config.toml
activation = "swiglu"
rope_base = 10000.0
parallel_block = false
init_std_o = 0.0104
train_tokens = 317800000
Below are experts of layer 3 (counted from 0) of a mixture-of-experts language model. Rows are named router (the router's row for the expert) and show model dimensions 0-95. Each number is 500 + 40 x the weight over its row's rms, rounded and kept within 0 to 999. Numbers have three digits each.
After each expert's rows: a language model's description of what the expert responds to. This comes from a sample of Wikipedia text that the model never trained on.

# expert 20
router:553452488581459496476472476521517448499482434473469447434528440476502477546509525458533536471515457544522526480452518499579523438513563489445507475601503523514538578517513455524443524495545549577473466506465546485485479535438455542475483466509538447471528542536573538486529560533575467490
What it handles: Articles and name starts. Articles and prepositions in running prose, such as a, the, in, plus first pieces of names like Sep-idan, M-eynell, Kr-um.

# expert 30
router:458497502541506516509491478517554413537572455444461498503465433532506450415464504502552499476517497503520479449467491493509469485423457441462473445511570409545500569437546467453465420500428509514463469553463494494505430485524443473502483451536455454455468536470497446521494501448539463508
What it handles: Coordinating conjunctions. Coordinating words and, or, but, &, slash, as, than joining nouns or clauses, such as research and design; also www.

# expert 21
router:549449491578458496478471475520517449497482435477467443437531442478502474552507526456535535475518464545527527480450523503579522442516561492450508477604505524513540582518517456524442522507551548577474464501469544482482479536436456543475482468510538446473527545536570536478527555535571464493
What it handles: Line-start and country tokens. Pipes or words at the start of a new line in tables, plus Azerbaijan, surface, size, surnames like Johnson, and prefixes St, Ad.

# expert 5
router:549447480581457496476468476523514448501479433472470446435536437474500480552510527452534533463517456547520525485453517500579523442509563489446505474599500522517543578515519453521442523494544545577475469507465545486483477536437456544481486460515538450469530543534573539484531557532560469495
What it handles: Name and place starts. Starts of capitalized names, places and titles, plus in, single capitals and numeral starts, such as Azerbaijan, Salt Lake, Channel 4, Science Friday.

# expert 10
router:517497441489452509482605476530541555501471537474477467448453524506493532528494534485516510524536426545454516475496581568562491502480510508464454562527542479512378468501553453539473556524502534511487581457514475533470498489483463503504457566471480467427516520590483516466536534466561447540
What it handles: Compound word parts. Word pieces finishing or extending compounds and common nouns, such as sit-com, pre-view, goal-keeper, Park, System, path-ways, plus years like 18.

# expert 9
router:538451526569453533497494516500582437533523433519473485504485462424561457522464495544548515456493506474532507479489495431464552463505546544497440449569609472520562568458497496493511543459460487550493545531528504495536480472424483536482503554463553491518418497569547507519481497548523518557
What it handles: Prepositions after nouns. Prepositions, mostly on, also by, at, with, under, after nouns or verbs, as in location on map, sentenced on December 16.

# expert 7
router:544460494586466506496479478516512442487475430488469457439532422479494486542512525467533533473508475537526528472448521501571518426511561507455512467601499508504537588519513447525444530492545544578474473517460543487486483539428447541484484475522535441476522541539572542491522557535578466513
What it handles: Mixed word onsets. Short word-initial pieces and small function words, such as ind-oor, re-velation, red, two, an opening parenthesis or footnote marker.

# expert 6
router:556441496581456505472470473517516454499485434474474441438527452481507475549506528446534532471517462543521527481450522504579526435513565486451506472602504517518539573519520461520448526499554538584470471501463545484483482533434452543477479465508542448473529545534569532484529554532569468492
What it handles: Mixed, non-Latin scripts. Mixed tokens: country names like Hungary in tables, Thai, Korean or Arabic script pieces, spaces, quotes and auxiliaries had, were.

# expert 28
router:552436499594455494506473482521511417487495440473471449423521454500494474563493509482536519465516466553520542485475509492584533448501571501426507444571492523520543555513495450517448529459536567578463477516465545508480481540454469545482508467531535439482545545527557529487530543537568469512
What it handles: Clause-initial subject pronouns. Subject pronouns and determiners opening a clause before a verb, such as there were, it appears, he, they, The.

# expert 2
router:547490465475454473508460452460455472495477501509468589581498506537533512400490530480504470452438534516487490484502460467417493545568534457523459562457519567481546492573538511577475492540501492535543491571534477449549540469519490507509470437566486502472485487444525444476557449475439457535
What it handles: Mid-name consonant syllables. Syllable pieces inside proper names, often right after an initial capital letter, such as B-le-kinge, McL-ar-en, Greenw-ay, Ber-án.

# expert 4
router:555439474575468493475475481526514446493478433475475438446526438481495486543514534473531541470512464545527528471451520503585524438510558493446503475613507510522544579519511455530460515490550538577471470512471545491478481531433452537481477463520534450476529534535583538493531556534567472481
What it handles: Name and taxon starts. Opening pieces of names after of, in or a line break, especially taxa and abbreviations (Fac-elinidae, S-enegal), plus the, numbers and table dividers.

# expert 16
router:546448487576460500478467474515519448494479430475468445442533442477495481548510528455533531467514461546527528481452523506582519442516566492451503471603503523519542579519516456527441524501548542579472475504456546487481479537431454537474485461513540451475530540537573537483527559533565470494
What it handles: Capital initials, table cells. Capitalized syllables opening names (Br, Dr, Pont, Bill), table cells like none or pipes, and occasional was or be.

# expert 17
router:487524526470521570550573538424520533475482496486509494486477491466485494492493437494432486544521571458546448442562512469541511494436504541592480514473488513526513523462508525468503513412539488486471628578493417533448488482530480456577475486474517537569513486469541504533493472472506465560
What it handles: Line breaks. Line break tokens, especially blank lines after article titles and short descriptions, section headings, table rows and list items.

# expert 12
router:505495471516450505488504454510508420436411433504550451486521503486544488570536475512483469500534474525534517453467491413514467437538547526483550515574493407437531515501529538565462542469489448521450496546516522542522467526451484537479430516480548430525529488551567511560509559523553456491
What it handles: Months and time units. Month names and time nouns like weeks, day, century, usually after on, in or a number, in dated narrative text.

# expert 26
router:551453493577461498477471477518517448498481434474469442434536440477500478549510529453531534470517459548522526482452520503579520436512564491447507470600500522517540578517512453522444526499544546579472471504458546483481481536433454540472485468511538450472528544534573536482531557532566469496
What it handles: Years and infobox values. Four-digit years and first words of values in infobox lines and tables, such as Country: Azerbaijan, 1941–1946, 2007–2008; also broken CJK bytes.

# expert 13
router:434544459420522465489497504461471597542490546486520514519523590555467465536495533508393499516558484465460504515483560548468472539511529480502481514475462510513444402568526575479503498534505523472515498511519533483474443546528536513554550487489516469512424508502391506438477477511485506568
What it handles: Mid-word subword pieces. Middle fragments of ordinary English words split after a short stem, such as impl-ant, dec-ent, ref-urb, pro-fit, pl-at-oon.

# expert 1
router:476508572559487564483518490451492486536582521479470501402517438529436485487488518515523558531479472535551453508546475440490498469504570410481496494516441489481517551452508516514459490479486519573495492534580453481519464585448534504471488525456500477589437477529532497529400507451526517474
What it handles: Relational prepositions. Prepositions linking a noun to its complement, mostly of and for, also with, between, among, such as leader of, love for.

# expert 27
router:438478444566457492499488486495432501526488547454532506474529505480538536498487522475549492467505501468589512498478519474493475480541551425513459551511493441538499420549494564483587560567469413529588459471476485493505534538552476510495559478446499456510540532468559507462519408467430522507
What it handles: Mid-word suffix pieces. Inner or ending word pieces like ic, 's, ing, est after short stems, as in sandwiches, skaldic, brightest, bicycle.

# expert 0
router:522546507509484475485517515443543542522503462541490552517529528459490453598532487493566512542516473523462441527522477522426570510533423506535523496432449565526461569477517524541498518551511537426454492463450447438493579428476571527520515502524469534509491507491411465518465579535501497540
What it handles: First-name fragments. Common given names like John, James, Robert, and short word pieces inside personal names, e.g. Ig-n-atius, Ern-st, McLar-en.

# expert 19
router:549452508507466450487487480441456449527496547545541519540566475502453466440534523448536485506502449534493476561470463512447558536521532504514497577537515540527471527549468484564556495525478493544472523530471439463476578494566526541482525463569522570518587514430476490546528488418437510557
What it handles: Inner pieces of names. Second pieces inside proper names and surnames after a capital letter, such as H-ous-ing, D-rew, Ch-op-ra, T-iger, S-eph-ardic.

# expert 25
router:477493469415510488516524490537419458424548518447546466476427554497527558488574429512516554499544479509510535490488525533575491499459489434492523475520512442525535528507488496483495508494565515471505484504544550571443378522490540522472505557469479491562442495548511439523493452570549457512
What it handles: Content verbs and nouns. Verbs and nouns in explanatory prose after can, to, is, such as used, lead, gives, offers, results, list.

# expert 22
router:545450488578460499480469475521516446497482434479470443440533440478498476551509526458535536472516467547522530477455520502579523438515563497453508475604505520517541578518517455524441523505547551576475469504459546482482480537433451545480483464509542448474528547534568538481527556531572464493
What it handles: Words after connectives. The or a starting a noun phrase after a comma or preposition, plus stems like mer-chants, stat-ements, and verbs was, is.

# expert 23
router:534486505421432436458555541451519550505544555535496542541486539406512464478439482529502448485462484504469515472466517475465505466486495569531480561456469517493458458466475460495518452546433497415518482430524536477479492398467520508524493482556549457471546462557518529491423549559493469478
What it handles: Word-ending suffixes. Suffix pieces completing words, often in headings, titles and tables, such as Com-ment-aries, Sec-ure, Eval-uation, Direct-ing, cons-ulate.

# expert 3
router:514553513520569489536482495535436494496519465603518517531496531508519492471502494580459454501495647510484443512513487410512486575455396550483513477506480497477416540428485510524484528422463480507531511506540527488524554521453458486478473524465434543499488490489512499498511476461456563461
What it handles: Table cell separators. Pipe characters dividing cells in wiki tables of sports results, elections and statistics, usually after numbers or names.

# expert 24
router:562466517528452557456494507513520491477469499435450441451520495445501540526519524460521499524493434527485501429459499516572481441527589535446522542561460542481558568502531488570444488539560500557481477560469544488471514518468481541500466541514544389450494523540543521460482551486570477505
What it handles: Country codes and headers. Three-letter country codes like POL, DEN, ENG in sports listings, and table header words like Candidate, Party, Total.

# expert 18
router:511498505468534589507450577545550536429470537519450486473523473547502502462473528447541526466469584537464531549458548510543452458541536485479552428447541461519523486494474532525471451407508509476449478572481451487530539427553582444470561499489525496528546524537519470482515517445490489478
What it handles: Sentence-final periods. Periods and other closing punctuation ending a sentence or list item, including ")." and ".", before a new sentence or line.

# expert 8
router:550448482582461503480469475517519447493482429473472454437527437477501481553509528462528534470516466545529530477457522498583523438510561493440505468601505524519542576516509453527457517491547542582475468504465542484481482540430453535475484467512533446474532543534575536485527558534570466495
What it handles: Countries, nationalities, table punctuation. Country and nationality words like Pakistan, United, Australian, plus opening parentheses, list dashes and pipes in tables and infobox lines.

# expert 29
router:559544566513483488486479490494477523510448514547462510571474525461536570550479535420476499547442476417567543492450458557520501465490474454607481533431537544526477456531539482458512485535490433528505466471517525494472582515545551561468449523510541491465494542460497582489469461533467466503
What it handles: Vowel name endings. Vowel-final pieces ending foreign names and taxon names, such as Lufthans-a, Aranm-ula, Lacertoide-a, Rahay-u, Chirost-oma.

# expert 15
router:467550470515420495456491478483521545502511471536502529489492585449530487543497467479570529468566516475476534528507503545526546462540411442479462506397440411452470515444510472468550568540533498569540492496481522491527482564455558531528488480458436483490457563430468532485530456516472483496
What it handles: Word-final suffixes. Ending pieces of words such as s, es, ed, ers, ly, ians, in widens, deepens, inhabits, anthems, Turtles.

# expert 14
router:456511541517490576474488505493560474484549510508528525512512472562447501493474507543507424467505571526536418491554446495510443528493420565501477444461567463461546501461509424438532479390485511464547471462494461514541573546535506452484476505491538567569452474448500508495507540537519545502
What it handles: Commas and colons. Commas and colons after infobox field names and names, such as Location:, Born:, Country of origin:, Alloa, Clackmannanshire.

# expert 11
router:366476627521466506507480525554491522542435512462456489509518550497523579531502521511537514562490474470508549504483509538479517515478474544489538490548467500534543474537462465507571527387498473490535557458522495627445481504548522459487474479528447504478539517519484501503519541455500497457
What it handles: Digits inside numbers. Digit pieces continuing a number in tables, coordinates, scores, dates and decimals, such as 40.2-197, 14–1, 9-15, −27.4.

# expert 31
router:465497462520423499479467469526534502534556522438508470478526475560451534457518466497477526508539443530467556539478490524504530479458491446480463421569504496439556507503574543520496427402523483573427509460451523459559561513447482472534479447547484531464565437536513546551478544528511508497
What it handles: Score and range dashes. En dashes and hyphens between numbers in sports scores and ranges (25–17, 4–9), also plus, minus, subscripts and compound-word hyphens.